Below are experts of layer 3 (counted from 0) of a mixture-of-experts language model. Rows are named router (the router's row for the expert), gate (a neuron's input weights, with its number), up (a neuron's input weights, with its number), down (a neuron's output weights, with its number) and show model dimensions 96-191. Each number is 200 + 20 x the weight over its row's rms, rounded and kept within 0 to 999.
Before each expert's rows: "comes before" lists some tokens at least twice as common just after its tokens as in all text. This comes from a sample of Wikipedia text that the model never trained on. Tokens count by the router's weight.

# expert 50
comes before: " a", " been", " be", " not", " also", " an"
router,235,191,215,142,220,199,191,199,219,184,198,179,184,215,210,189,197,192,186,225,226,175,216,186,195,206,185,195,186,213,156,221,213,181,205,178,194,150,199,182,212,211,191,219,195,192,191,196,157,216,203,206,181,208,216,197,206,190,212,181,185,211,198,175,206,244,228,193,216,196,206,199,216,202,226,210,187,170,217,199,201,196,181,193,254,178,208,234,190,218,195,172,188,195,212,190
gate0,229,234,186,196,180,237,154,192,170,219,205,182,218,219,201,152,219,186,184,191,207,214,210,198,232,168,222,197,223,201,203,219,179,181,168,222,187,225,173,201,186,249,198,198,165,224,173,199,181,183,210,197,220,204,192,222,205,227,200,201,162,199,159,210,221,203,208,180,224,235,212,225,220,215,178,248,233,176,183,218,159,207,204,219,214,191,203,193,165,234,204,188,254,225,182,221
up0,211,206,212,189,196,200,194,222,193,215,192,197,187,241,211,228,180,194,247,213,218,194,196,185,224,202,212,240,191,206,220,201,202,197,197,250,240,187,176,197,194,191,191,213,226,232,205,181,194,221,189,172,215,202,193,223,194,194,201,186,238,202,212,217,211,233,221,191,198,176,209,210,157,213,183,157,200,215,216,195,206,210,209,197,194,163,194,213,219,165,210,223,174,195,217,192
down0,192,196,204,155,193,201,217,207,212,228,232,205,191,206,194,216,169,170,213,222,173,185,207,201,200,207,208,193,203,224,232,210,178,214,214,166,184,202,179,207,180,168,209,231,225,207,183,209,177,179,214,186,210,190,194,193,170,217,221,262,220,204,228,184,163,202,203,221,186,179,186,213,208,196,189,167,220,169,216,205,216,174,216,139,212,193,190,200,223,223,220,224,195,210,214,213
gate1,232,201,194,193,173,178,205,199,172,218,200,215,188,203,219,164,216,234,219,211,183,165,196,167,168,192,185,188,163,201,235,201,185,209,172,171,194,196,194,221,197,230,213,172,201,213,222,203,226,142,198,220,201,169,232,194,238,187,182,202,196,180,224,189,203,169,168,216,207,182,180,182,231,214,191,189,190,214,226,205,219,204,218,209,204,205,195,168,221,182,196,197,190,230,225,198
up1,178,183,162,175,190,226,210,199,215,166,184,219,232,189,190,203,218,171,189,170,177,193,218,209,217,189,199,224,190,232,164,219,186,218,172,205,207,211,182,194,227,188,180,209,191,208,198,185,215,196,192,213,190,226,174,155,175,202,228,205,198,196,194,219,189,215,216,194,201,181,168,161,182,211,197,196,237,228,201,215,259,206,172,207,177,180,218,218,190,203,183,203,197,184,239,193
down1,205,199,219,214,186,222,221,209,168,161,175,184,166,215,189,184,235,207,187,222,233,196,225,210,211,208,219,195,206,232,196,201,206,203,202,158,189,186,219,172,134,190,203,192,228,208,179,235,212,221,187,244,206,216,225,177,177,188,200,188,165,215,210,197,208,220,206,189,212,213,216,193,177,198,237,221,200,185,187,217,219,203,207,244,225,176,197,206,232,209,214,216,173,172,209,180
gate2,200,213,217,195,201,228,208,217,242,214,183,140,207,189,206,168,244,236,180,194,232,196,198,207,211,181,227,185,193,200,213,197,186,192,180,202,194,187,196,213,164,192,169,194,223,221,216,199,203,197,192,235,239,190,180,193,193,204,238,202,162,169,202,216,202,196,184,175,218,166,164,211,212,201,160,190,192,165,206,182,211,187,201,217,221,244,174,191,234,199,222,189,202,217,197,223
up2,197,174,192,230,177,199,189,166,183,216,214,240,196,196,198,226,157,167,188,215,238,187,216,192,187,216,199,224,208,184,169,231,203,218,201,203,188,200,250,148,213,204,197,203,199,175,184,199,198,196,179,149,192,205,265,212,219,194,193,180,220,174,202,181,195,235,212,211,181,209,194,182,219,195,213,198,223,200,161,187,211,185,178,188,187,202,224,234,225,168,190,214,190,223,195,183
down2,169,200,199,187,201,199,222,217,209,218,169,232,198,199,212,180,190,196,199,186,200,204,216,189,218,203,197,177,215,216,193,217,174,185,190,186,176,219,188,220,217,181,197,199,218,189,233,222,214,204,193,207,194,219,192,224,219,215,171,214,209,244,205,208,189,213,179,184,193,157,227,198,199,188,212,227,210,196,204,170,191,175,175,166,196,202,189,184,230,223,229,179,170,172,189,215
gate3,167,148,170,210,222,241,191,210,237,208,178,222,224,196,211,207,204,228,191,221,191,214,219,184,221,202,208,207,214,192,194,196,227,194,208,257,235,195,205,183,174,188,211,176,170,194,184,204,229,206,212,198,234,212,210,254,196,190,183,172,212,216,193,229,196,215,186,187,212,195,211,241,149,221,165,207,171,187,201,215,216,209,190,228,197,185,187,201,183,209,215,185,213,197,186,196
up3,171,216,214,174,212,217,169,227,196,213,217,203,197,221,185,178,220,178,173,181,218,160,187,208,202,220,187,183,196,241,221,182,192,200,202,175,199,169,205,172,223,209,166,200,207,186,226,219,191,172,206,170,198,196,174,154,219,222,162,218,162,199,171,225,238,216,195,197,168,196,178,194,212,184,208,207,230,201,189,197,192,180,244,195,192,210,187,210,207,210,223,222,160,228,217,194
down3,204,196,177,146,210,228,199,215,182,193,182,225,193,200,194,183,206,192,191,223,174,204,212,207,201,195,222,207,210,206,215,207,168,222,208,193,178,207,215,214,222,216,212,157,195,209,222,216,187,191,185,190,210,154,235,154,204,217,180,219,188,182,208,154,195,213,194,201,194,190,202,225,203,187,215,210,238,196,211,185,192,211,176,183,214,180,193,233,196,241,218,177,193,214,216,207
gate4,226,196,211,201,188,188,204,175,218,240,204,204,195,202,192,160,194,198,196,231,195,177,197,163,179,205,163,197,162,228,169,214,206,206,200,213,185,209,189,213,189,173,183,202,201,207,197,188,179,184,193,232,215,182,217,159,215,176,173,210,247,186,214,241,230,217,185,228,214,217,189,240,179,222,193,224,210,185,237,211,214,204,176,192,185,203,175,199,189,215,182,201,193,190,232,217
up4,219,178,240,186,221,204,235,176,201,221,169,185,223,195,202,176,174,194,213,183,188,248,223,235,202,199,201,177,183,204,193,181,166,196,164,206,190,196,177,177,210,174,197,168,178,197,205,236,197,188,178,195,206,218,214,235,207,204,191,203,206,212,188,220,229,217,200,227,216,215,210,216,220,204,184,206,181,207,201,251,206,205,211,217,191,200,219,210,228,196,220,215,219,230,222,196
down4,208,200,199,239,196,183,217,219,210,201,177,214,218,188,216,223,196,216,204,204,178,254,184,227,236,203,225,219,172,212,210,189,185,244,227,235,211,208,167,227,198,196,153,177,195,195,205,217,185,224,224,218,195,204,191,222,187,211,219,198,200,244,198,215,164,211,196,199,176,221,182,163,233,256,217,215,179,191,199,204,175,180,183,239,183,187,219,210,214,203,205,200,166,136,163,208
gate5,213,173,224,200,177,198,170,205,209,252,240,212,208,190,209,188,159,210,222,171,179,211,225,212,184,210,195,186,227,223,187,244,210,240,202,201,199,187,210,152,193,208,209,192,192,235,214,167,183,170,204,206,195,216,192,214,146,181,216,211,204,207,180,186,239,233,175,196,173,178,225,179,165,182,164,200,183,172,216,232,228,207,208,200,176,207,185,217,176,224,196,190,168,203,225,169
up5,225,211,182,159,252,218,204,201,198,209,195,192,205,216,197,162,244,170,226,163,173,193,178,252,195,195,211,195,203,228,168,193,197,216,208,207,220,192,232,223,183,219,189,215,189,210,212,223,207,206,165,213,220,235,204,229,229,241,232,209,203,221,181,194,176,227,205,223,223,218,181,249,206,218,210,199,202,205,143,224,255,185,193,196,173,218,196,214,210,181,205,196,187,178,203,212
down5,169,171,192,201,205,218,208,186,200,200,214,224,222,222,191,200,208,201,203,212,205,192,203,184,231,234,216,217,202,176,180,176,192,192,197,196,183,193,246,238,161,176,186,222,215,179,238,230,172,185,185,229,182,205,224,197,173,181,172,199,178,215,222,209,201,200,183,195,231,216,219,212,163,192,187,245,176,168,213,239,229,171,206,229,226,194,215,216,164,215,176,231,156,184,211,222
gate6,224,202,253,165,171,213,212,186,224,188,188,204,222,228,172,187,200,200,193,207,207,207,201,231,185,201,214,208,223,214,216,231,215,177,173,179,198,203,211,207,177,195,179,192,230,184,231,188,215,183,157,244,227,163,194,177,198,192,209,201,185,195,188,225,186,210,195,224,205,188,236,220,204,233,206,235,199,193,210,222,164,211,191,169,207,185,180,187,194,228,202,216,186,239,202,198
up6,234,181,206,176,188,183,211,208,188,183,187,205,210,238,187,170,197,216,192,195,198,233,214,199,177,195,211,213,203,224,204,211,192,242,207,185,183,208,216,170,195,164,194,215,212,179,201,182,188,190,186,232,182,171,222,184,191,175,192,203,197,210,184,242,195,196,186,218,195,177,243,220,198,198,219,202,223,186,219,250,183,205,186,173,180,190,188,197,184,208,202,200,166,226,215,177
down6,209,175,218,173,220,183,190,228,166,193,180,203,195,209,184,190,189,175,218,222,200,183,192,217,197,217,197,181,204,217,214,216,193,174,224,189,199,177,183,196,173,238,189,175,168,180,216,208,193,165,233,217,164,184,203,199,181,197,173,187,232,229,232,165,216,160,209,161,240,216,193,213,203,182,237,184,221,218,229,189,203,186,211,238,203,210,190,194,182,202,243,181,212,220,193,221
gate7,212,208,187,232,194,190,190,183,201,192,226,186,181,215,182,201,162,213,199,216,182,251,183,177,217,220,188,175,219,197,176,219,222,189,172,167,251,223,209,204,187,198,223,182,202,205,210,215,193,233,166,222,204,182,188,201,182,165,188,203,195,162,211,173,199,207,191,237,207,168,188,210,229,217,186,165,207,182,187,214,180,208,222,230,175,181,174,212,228,192,185,209,191,185,212,167
up7,208,179,173,189,193,232,217,208,217,200,181,192,233,183,197,240,200,168,209,175,196,225,215,218,202,204,194,200,188,215,210,200,188,161,201,218,198,196,184,217,223,169,215,221,193,209,207,188,204,249,197,193,214,206,228,221,225,189,212,164,203,191,197,197,208,189,219,192,169,198,225,210,211,189,203,182,201,199,196,222,199,215,159,196,197,246,177,192,196,203,219,194,191,223,228,198
down7,191,164,193,197,144,175,188,217,206,189,178,215,227,157,219,206,234,181,189,193,200,193,205,188,197,200,203,215,223,211,218,217,180,199,214,193,169,182,185,217,212,226,180,205,220,224,222,207,209,236,194,208,200,215,216,181,210,207,203,188,213,213,200,218,197,177,193,220,180,220,188,193,190,242,218,226,215,198,224,169,193,226,145,237,192,187,202,191,217,242,178,213,228,188,198,215
gate8,199,210,178,188,201,203,160,213,193,189,195,170,231,198,224,164,227,197,186,196,209,195,205,186,233,178,235,221,187,195,145,199,229,175,186,193,210,227,189,215,187,207,236,201,198,183,216,196,191,223,207,171,182,177,195,233,208,218,190,194,220,199,193,225,206,169,199,182,193,224,206,244,211,199,214,220,198,219,208,225,174,194,196,199,228,220,218,212,187,209,199,172,235,198,168,211
up8,187,201,194,195,187,222,195,173,178,141,205,192,186,181,195,196,186,208,182,211,195,215,202,200,210,191,211,219,203,200,238,226,207,195,161,221,229,196,206,214,202,216,163,177,192,206,192,188,205,172,226,194,208,194,200,234,243,195,209,201,204,181,202,203,220,240,220,155,187,231,225,190,183,183,214,190,195,188,234,218,227,185,214,212,170,203,197,174,206,194,161,188,201,216,187,226
down8,193,187,187,188,158,205,187,220,180,157,217,148,199,217,219,182,220,175,178,208,198,223,205,193,218,183,176,232,170,194,234,202,206,204,205,193,233,186,205,160,219,224,147,198,181,192,179,184,190,222,243,238,206,174,164,222,223,240,217,200,224,207,190,216,208,197,195,182,217,198,189,197,183,198,201,178,224,207,205,189,154,205,198,191,196,212,204,209,202,181,184,189,200,207,230,202
gate9,216,193,232,187,191,249,207,180,204,213,205,223,216,209,201,205,193,209,236,191,184,207,237,205,190,222,188,192,156,209,210,217,219,256,170,191,171,204,227,162,205,188,179,180,234,203,236,206,235,196,201,188,183,205,215,195,204,200,193,185,202,213,187,206,182,194,210,198,201,184,201,204,210,211,192,208,208,179,200,197,178,191,187,180,184,152,174,203,195,179,186,193,217,192,221,231
up9,178,210,206,202,182,194,231,206,233,192,180,222,217,197,190,236,213,207,179,204,196,207,150,170,218,201,193,232,218,181,181,183,211,166,207,195,176,157,185,229,189,196,208,212,172,192,216,185,167,191,205,165,180,203,174,205,184,198,173,222,214,207,228,194,196,164,211,199,214,197,211,211,191,210,224,198,210,174,155,214,191,200,222,189,199,184,199,195,214,215,190,211,265,200,221,166
down9,200,207,223,195,171,234,199,188,195,217,186,195,202,224,202,198,198,205,229,207,224,205,215,206,186,188,219,227,207,204,200,179,180,155,198,194,175,205,202,162,215,211,182,181,204,209,208,209,202,239,221,179,211,220,219,193,205,192,175,202,178,238,200,173,197,200,237,218,213,181,197,234,208,216,202,189,167,190,129,206,193,167,187,216,191,203,194,206,197,204,221,207,224,226,177,185
gate10,225,203,216,184,227,206,189,191,184,199,188,212,185,222,195,181,196,174,213,185,215,193,196,213,211,177,195,205,230,206,166,197,194,164,179,201,210,195,195,201,208,186,244,174,194,171,203,230,169,198,211,197,192,221,171,242,199,171,188,253,203,194,157,194,173,189,194,206,193,175,214,217,219,215,234,228,185,204,217,202,181,158,185,202,239,186,194,223,212,236,197,160,170,210,193,168
up10,232,211,224,220,201,216,204,189,181,205,217,218,200,167,211,197,208,209,196,211,157,198,188,161,204,212,193,176,172,220,199,201,201,175,206,193,226,168,212,227,166,214,174,239,221,179,221,152,198,221,186,189,171,221,229,233,213,171,186,198,201,203,205,195,194,232,227,185,177,223,248,200,187,196,220,229,179,206,190,226,226,197,169,221,189,193,194,207,157,214,208,206,158,192,232,206
down10,221,205,204,203,190,144,214,217,183,196,176,224,174,205,196,213,211,210,248,208,227,237,175,191,211,218,190,192,166,205,184,183,220,208,171,183,206,171,191,212,197,216,192,206,227,202,205,201,220,212,212,197,188,208,210,203,156,209,208,200,187,211,201,194,200,193,207,215,197,225,214,196,221,234,208,196,132,226,200,185,158,243,197,181,192,195,172,201,185,230,211,212,197,179,211,157
gate11,207,184,201,238,235,210,214,181,188,214,196,195,204,175,186,201,218,204,213,222,201,183,231,182,193,207,209,177,202,185,218,193,206,174,176,214,181,183,223,198,192,194,184,194,215,198,222,192,184,216,169,161,198,228,195,182,146,200,211,209,194,179,185,212,233,211,184,199,237,229,203,200,228,193,192,203,180,190,213,206,183,174,182,179,251,150,214,194,199,237,243,174,214,217,196,227
up11,179,221,235,153,213,201,212,168,206,213,224,200,194,224,202,249,221,210,194,198,206,175,231,189,226,206,181,232,181,192,158,171,217,147,205,185,187,210,188,189,194,205,245,189,227,227,203,197,189,221,217,224,188,210,198,199,223,216,217,193,207,182,206,226,233,204,201,188,167,219,201,243,243,204,140,244,214,184,197,196,193,189,167,228,214,208,194,212,184,232,198,172,184,179,219,197
down11,229,183,208,166,177,197,217,204,197,172,224,189,185,188,182,203,221,213,219,171,189,232,201,229,228,216,186,218,198,204,184,180,198,188,216,219,176,214,175,214,169,222,197,222,200,234,194,151,194,198,207,206,193,193,223,207,211,225,189,189,207,187,191,183,219,199,172,213,165,197,173,222,218,199,190,183,187,205,209,182,163,209,181,181,231,192,213,157,206,210,191,208,210,196,259,179
gate12,201,192,237,189,190,200,228,188,210,190,243,182,234,212,187,196,214,201,203,212,178,231,213,190,192,201,187,208,180,221,191,196,219,200,189,192,206,218,209,227,201,198,185,170,210,228,216,145,216,211,208,189,202,153,239,196,241,206,197,226,210,198,216,170,183,233,211,208,220,221,203,178,203,211,182,194,198,231,224,213,213,187,202,172,212,182,175,239,191,203,212,222,219,165,212,235
up12,199,177,168,228,192,234,229,188,198,213,227,204,212,195,208,200,221,203,222,208,221,194,189,222,208,182,190,178,188,159,231,190,207,229,205,187,203,172,198,207,185,197,166,218,167,213,191,222,227,173,218,199,216,207,196,194,157,208,192,187,196,210,170,229,201,179,177,190,226,178,222,174,177,212,239,213,192,171,164,209,168,173,226,184,173,199,211,191,213,168,192,174,170,171,192,192
down12,194,211,179,169,205,204,209,208,177,226,200,191,223,228,222,246,169,207,209,198,191,216,250,202,216,196,182,195,197,207,184,210,172,225,212,222,190,233,195,174,195,184,188,190,188,193,203,217,233,223,214,212,209,211,225,177,187,196,196,208,217,193,176,201,198,201,216,202,216,160,192,202,217,216,220,198,221,194,170,237,166,189,184,219,182,182,215,234,185,225,199,210,211,234,212,195
gate13,197,197,212,198,201,206,204,209,212,211,200,207,190,216,203,205,222,203,198,181,176,179,220,224,190,174,224,195,187,208,208,197,155,175,169,220,223,211,178,181,181,187,228,186,214,166,210,194,217,213,208,160,204,216,223,200,212,211,181,200,201,204,189,209,203,192,203,192,197,213,198,193,176,170,209,217,214,226,191,174,185,248,180,215,194,188,221,180,177,217,174,209,182,179,222,206
up13,206,194,193,206,200,201,194,186,197,193,177,198,216,199,211,201,243,193,195,199,232,199,216,216,178,215,177,155,207,205,193,185,202,184,213,211,180,212,201,193,245,176,202,184,234,237,196,230,212,173,192,203,166,177,167,183,185,183,197,195,205,195,169,219,219,200,204,186,185,187,205,168,179,189,223,179,190,196,198,209,228,156,214,194,193,189,228,205,226,207,221,220,176,244,190,197
down13,214,211,210,180,226,184,186,183,233,179,175,214,221,197,204,191,222,186,197,252,219,212,189,207,172,197,186,204,191,212,178,208,227,230,235,208,220,161,242,175,179,166,212,193,243,199,200,213,200,195,209,212,214,187,215,211,228,230,162,198,173,231,213,188,174,265,239,187,230,192,180,205,226,182,186,211,177,188,196,188,196,214,202,204,211,213,211,205,203,215,205,215,193,219,202,212
gate14,212,186,214,159,206,219,206,205,195,198,169,182,218,173,195,182,197,184,198,194,202,189,197,189,198,233,181,184,192,201,205,191,269,241,214,182,197,209,212,221,212,223,212,215,189,198,236,195,207,194,168,159,217,204,143,222,204,201,183,223,179,162,213,239,169,195,171,184,191,194,218,213,180,186,239,179,200,222,214,194,175,190,219,187,211,191,206,166,203,220,215,223,235,196,256,230
up14,205,224,197,201,215,203,257,210,170,177,215,193,205,195,173,248,218,211,219,188,193,166,184,201,215,192,238,217,216,173,187,199,169,191,184,223,188,201,228,200,173,204,205,201,189,233,197,212,190,209,216,226,184,180,190,192,193,164,209,208,222,217,204,233,223,158,203,227,227,219,194,187,199,203,189,218,200,190,186,200,188,197,228,181,208,194,189,195,191,194,206,193,168,189,163,202
down14,242,200,210,177,221,243,227,201,213,205,225,195,216,194,198,178,197,199,219,189,158,213,193,216,209,179,220,247,171,143,216,207,203,205,180,194,205,183,213,206,179,184,213,190,202,183,209,189,219,198,186,212,165,183,215,202,217,182,159,219,202,212,201,200,204,223,199,225,226,206,204,184,178,195,171,206,200,185,212,214,202,199,235,209,203,166,193,203,183,169,220,203,186,193,206,181
gate15,180,195,189,178,222,170,212,196,207,215,212,203,175,188,174,189,177,183,217,212,229,195,215,214,198,240,226,189,168,225,171,201,209,195,199,244,237,186,201,181,214,189,190,186,200,195,196,202,238,213,229,217,274,212,188,185,188,217,242,187,178,201,204,206,216,183,229,228,164,206,197,188,229,184,184,208,206,217,192,191,204,221,199,216,162,203,160,227,196,232,210,215,179,191,207,176
up15,157,213,180,178,231,201,229,227,190,229,223,195,162,177,203,229,179,203,222,226,203,190,202,189,199,205,211,219,190,219,195,183,194,196,213,220,235,196,202,172,218,240,198,189,175,236,180,206,222,184,232,204,228,200,189,208,190,192,241,226,211,226,224,181,201,170,218,206,137,212,216,184,207,188,179,207,212,218,182,220,180,190,219,232,190,205,180,218,208,209,208,208,192,220,205,184
down15,196,173,196,198,183,175,243,216,199,204,180,204,223,198,220,199,203,179,211,182,198,222,201,196,200,230,202,177,193,212,221,207,219,184,220,233,196,186,194,208,187,195,208,199,195,202,211,208,153,186,217,206,168,195,193,215,205,159,201,216,152,215,221,236,166,209,250,187,187,205,169,176,217,214,230,162,215,212,190,170,236,197,144,178,188,201,184,194,210,144,188,217,198,216,197,174
gate16,225,197,203,230,246,168,204,183,192,201,198,204,208,204,191,173,208,176,209,213,217,194,191,200,203,212,208,208,199,178,173,181,216,195,240,189,170,220,200,176,232,179,210,197,199,204,191,174,212,226,186,200,206,177,214,200,188,190,206,172,183,167,186,195,185,214,236,187,207,187,197,185,171,181,219,204,190,189,213,185,189,191,203,179,197,195,252,201,214,229,206,192,189,194,227,206
up16,187,226,193,203,201,201,208,189,188,167,238,192,169,215,187,235,197,189,162,195,210,195,176,196,221,199,243,220,188,188,197,204,196,163,196,174,217,179,178,200,204,198,183,232,223,188,182,215,229,203,191,189,211,194,176,209,154,182,167,191,200,189,183,194,191,222,212,166,195,228,176,219,216,184,220,196,220,212,188,222,209,180,187,219,160,178,194,202,192,214,254,192,164,188,252,197
down16,231,199,178,188,209,165,189,183,190,161,232,190,191,201,151,190,197,195,223,214,194,199,175,206,214,192,190,188,207,203,185,221,209,167,212,181,218,194,195,189,199,192,214,212,211,176,197,185,179,203,197,181,248,199,212,179,176,214,210,230,221,197,154,212,208,232,201,207,174,193,208,188,184,184,254,235,194,220,205,212,209,194,226,212,210,215,240,186,186,193,204,181,208,217,205,199
gate17,211,198,200,206,205,201,191,208,211,198,206,191,179,196,197,210,184,191,194,191,232,207,199,197,200,176,183,197,207,194,188,196,172,216,207,200,194,180,178,186,179,191,200,194,208,201,207,230,229,224,191,220,222,201,243,203,214,167,199,211,213,223,223,209,190,178,197,179,192,219,211,170,205,191,214,207,184,177,176,209,236,172,221,181,220,185,172,191,226,200,157,194,189,252,224,202
up17,188,235,231,197,210,196,194,185,198,199,216,225,218,236,185,188,188,172,213,216,174,200,220,240,205,249,181,191,200,223,198,190,218,218,201,212,232,190,189,194,215,236,199,214,170,226,221,185,181,213,220,214,189,220,205,210,199,233,201,185,187,150,172,181,215,181,208,240,186,164,205,203,199,173,186,183,205,187,173,175,169,237,198,201,182,206,216,214,188,182,212,181,174,203,202,218
down17,178,210,199,197,195,203,181,195,199,213,194,186,202,206,192,206,200,162,176,189,209,228,180,217,209,180,190,218,215,161,180,209,200,221,216,207,202,202,193,193,238,205,186,192,181,239,189,205,175,182,180,209,207,175,204,165,178,183,216,206,190,175,202,189,230,187,200,228,214,175,212,233,164,224,187,199,154,184,239,218,204,200,190,190,194,170,198,202,147,203,223,221,212,208,172,249
gate18,207,212,199,212,207,231,197,217,195,202,227,217,189,195,172,207,218,207,189,231,274,191,193,223,188,213,187,229,226,176,191,225,221,189,200,188,200,211,196,212,207,217,210,218,161,248,178,239,191,174,227,212,234,200,219,219,168,214,196,202,183,231,223,216,190,198,212,199,185,194,211,184,231,174,192,224,199,228,226,202,231,207,194,216,168,194,189,184,209,204,186,214,208,197,216,186
up18,201,187,200,193,208,183,201,191,198,201,175,198,225,196,203,182,236,181,198,154,164,200,195,191,194,172,192,220,187,242,193,207,218,231,195,202,206,199,202,166,191,177,214,201,209,221,187,187,199,206,172,170,198,215,171,186,254,183,207,188,212,165,207,202,182,214,158,198,195,225,194,224,173,244,201,199,206,182,170,226,195,212,200,190,196,209,194,225,197,247,185,192,215,201,173,223
down18,158,197,207,177,182,206,157,188,178,199,232,215,175,192,225,176,231,190,184,211,205,197,179,177,201,209,178,215,211,213,172,198,213,210,184,211,193,218,183,188,186,163,201,201,201,174,182,201,192,218,211,183,189,222,179,164,199,180,190,203,204,237,190,208,192,231,200,191,184,190,211,238,202,187,216,233,182,218,167,156,210,197,196,226,225,193,185,215,206,203,233,186,210,174,186,191
gate19,175,193,223,217,194,198,199,228,210,257,169,214,199,190,201,184,207,221,189,209,198,184,219,214,195,201,188,194,219,213,213,188,207,205,204,199,203,190,204,181,181,196,201,170,215,232,192,181,218,157,192,224,225,192,210,245,140,218,211,230,152,186,191,168,222,197,176,208,205,175,207,214,181,214,193,167,191,173,208,209,202,204,210,191,212,164,205,173,202,210,210,231,211,176,205,205
up19,209,200,223,220,214,201,185,209,191,209,203,183,164,225,190,175,170,247,204,213,213,197,166,196,180,217,224,204,226,195,207,212,234,216,179,214,182,185,236,203,228,196,199,214,181,188,218,144,185,198,250,203,223,162,203,189,200,226,201,205,199,187,194,191,212,200,158,164,225,239,210,204,205,193,180,196,178,178,231,199,208,173,192,206,185,174,184,191,193,194,196,176,225,189,186,179
down19,169,213,204,182,227,210,208,178,186,197,206,207,199,178,192,198,212,198,212,212,237,191,224,197,169,206,218,177,223,186,218,178,198,212,196,188,175,201,172,216,186,180,237,212,181,214,173,209,218,178,194,196,203,197,187,189,215,204,187,202,188,213,198,171,195,203,160,173,184,206,170,168,187,184,183,189,196,176,198,209,179,198,205,233,202,191,217,230,162,158,186,177,192,177,149,179
gate20,225,190,184,201,200,193,166,223,180,220,177,193,163,178,206,193,205,218,186,187,205,180,191,213,204,200,175,223,200,227,163,204,170,214,228,149,191,195,224,192,211,196,192,201,215,215,178,247,188,207,219,163,188,202,192,196,177,191,220,218,184,189,202,244,184,204,172,204,166,235,207,234,215,196,190,213,209,205,204,200,184,235,192,209,192,183,199,215,193,236,209,200,214,176,224,193
up20,169,202,188,170,205,197,213,203,213,215,218,203,187,188,210,185,240,208,216,187,216,208,171,238,247,181,208,223,200,182,192,217,214,234,192,205,187,210,188,225,189,207,221,189,183,210,175,178,207,171,176,168,206,182,203,198,179,234,184,190,189,178,171,233,224,191,198,196,172,206,193,217,181,185,207,188,167,208,196,165,204,214,198,163,163,181,205,224,186,193,194,198,247,180,213,156
down20,199,201,232,167,204,174,238,255,179,206,192,173,209,164,192,220,204,202,187,191,176,193,200,199,201,224,201,203,198,212,197,225,178,210,181,221,185,209,195,176,189,185,234,215,165,206,179,173,198,208,181,204,206,178,198,208,201,205,226,175,174,203,220,172,231,151,194,183,194,177,224,221,209,196,206,175,220,208,197,161,219,210,204,230,157,226,198,179,186,183,173,210,231,195,174,197
gate21,214,203,204,194,170,192,192,182,239,234,195,183,215,215,204,204,204,188,223,198,236,178,214,216,219,221,188,221,216,217,226,172,203,178,198,231,229,192,232,208,232,217,195,163,181,185,203,203,210,196,227,207,219,229,170,196,227,192,246,193,208,183,197,163,208,171,190,175,177,229,224,156,215,213,179,183,198,197,188,194,189,209,197,188,207,179,222,201,176,180,219,179,194,212,176,185
up21,182,174,212,226,202,220,183,219,186,206,214,170,186,199,206,225,166,224,237,204,206,203,189,180,206,220,202,216,178,229,206,215,160,205,232,185,234,154,197,202,174,191,191,234,193,203,177,197,216,176,209,205,210,196,174,201,212,169,189,208,187,185,207,181,237,261,206,211,228,227,177,218,177,198,203,191,195,206,192,203,226,197,180,236,189,198,231,212,209,212,203,203,171,185,193,194
down21,236,191,211,215,224,224,201,218,219,194,215,171,194,216,185,214,181,221,211,194,197,222,194,183,197,185,203,216,205,185,232,206,159,205,191,209,220,186,184,198,212,211,210,218,202,212,214,206,190,183,194,180,240,227,210,197,173,176,189,206,209,155,196,160,170,232,172,194,198,236,211,208,157,177,197,256,216,190,212,170,199,206,215,200,229,194,210,219,216,217,194,187,202,159,196,200
gate22,222,209,194,170,235,204,212,183,202,211,201,162,228,187,211,193,190,180,243,194,160,194,205,195,230,182,200,206,195,205,191,179,164,211,218,225,203,196,212,177,195,180,191,225,180,201,191,205,221,185,193,196,202,170,207,219,215,239,200,197,187,189,228,188,196,217,189,195,220,203,197,200,234,183,218,154,210,213,173,193,224,211,165,217,198,221,189,188,180,206,219,236,216,224,214,200
up22,225,227,219,195,227,182,197,176,222,237,153,206,210,204,229,184,194,169,236,233,206,185,190,195,224,169,203,242,195,201,207,206,225,219,194,210,194,193,194,184,225,208,169,207,183,219,186,203,207,194,195,215,197,202,233,196,228,193,164,184,218,231,188,229,190,229,215,178,215,199,245,189,226,191,179,177,183,189,170,191,181,217,218,206,218,218,229,238,182,171,185,178,216,197,203,192
down22,202,213,183,204,208,208,199,219,204,198,195,214,237,200,260,232,197,178,189,207,186,182,157,207,184,200,194,215,205,223,193,211,174,246,175,200,199,175,199,207,190,224,188,189,215,226,194,208,205,188,191,247,184,212,189,198,173,248,193,227,191,160,177,215,201,167,247,207,168,194,221,136,218,177,207,200,174,196,207,225,215,235,182,193,193,195,202,170,197,200,188,211,187,187,198,182
gate23,219,184,198,193,207,208,183,183,210,216,197,183,187,178,188,188,208,210,181,212,209,181,175,229,171,224,206,204,195,195,202,212,204,200,224,198,206,209,186,207,193,207,196,173,202,208,169,231,190,224,207,248,219,160,184,206,201,195,192,206,223,171,218,205,215,217,216,179,214,202,211,209,217,229,192,174,199,203,184,230,203,226,202,149,156,224,192,218,195,213,236,195,187,195,206,201
up23,201,185,174,188,185,225,200,195,245,213,193,170,205,193,181,182,182,162,176,196,222,181,233,216,204,220,189,200,204,204,161,223,198,188,220,208,228,216,204,227,173,218,199,173,208,217,178,235,206,223,170,194,216,197,197,184,213,175,216,201,198,176,208,197,222,193,223,191,177,185,189,226,200,180,192,188,180,236,211,206,203,202,197,205,173,217,170,187,230,220,196,208,212,194,195,209
down23,196,210,200,213,193,202,222,207,182,202,189,231,168,208,187,181,194,217,191,238,177,191,193,206,237,206,205,237,204,198,203,194,154,206,222,228,208,219,191,189,211,186,202,190,226,207,159,183,223,224,238,225,203,216,219,217,202,197,209,198,176,235,248,197,204,205,205,201,177,229,253,201,181,208,221,182,237,226,209,193,194,231,228,213,225,152,219,201,218,203,199,198,208,205,223,221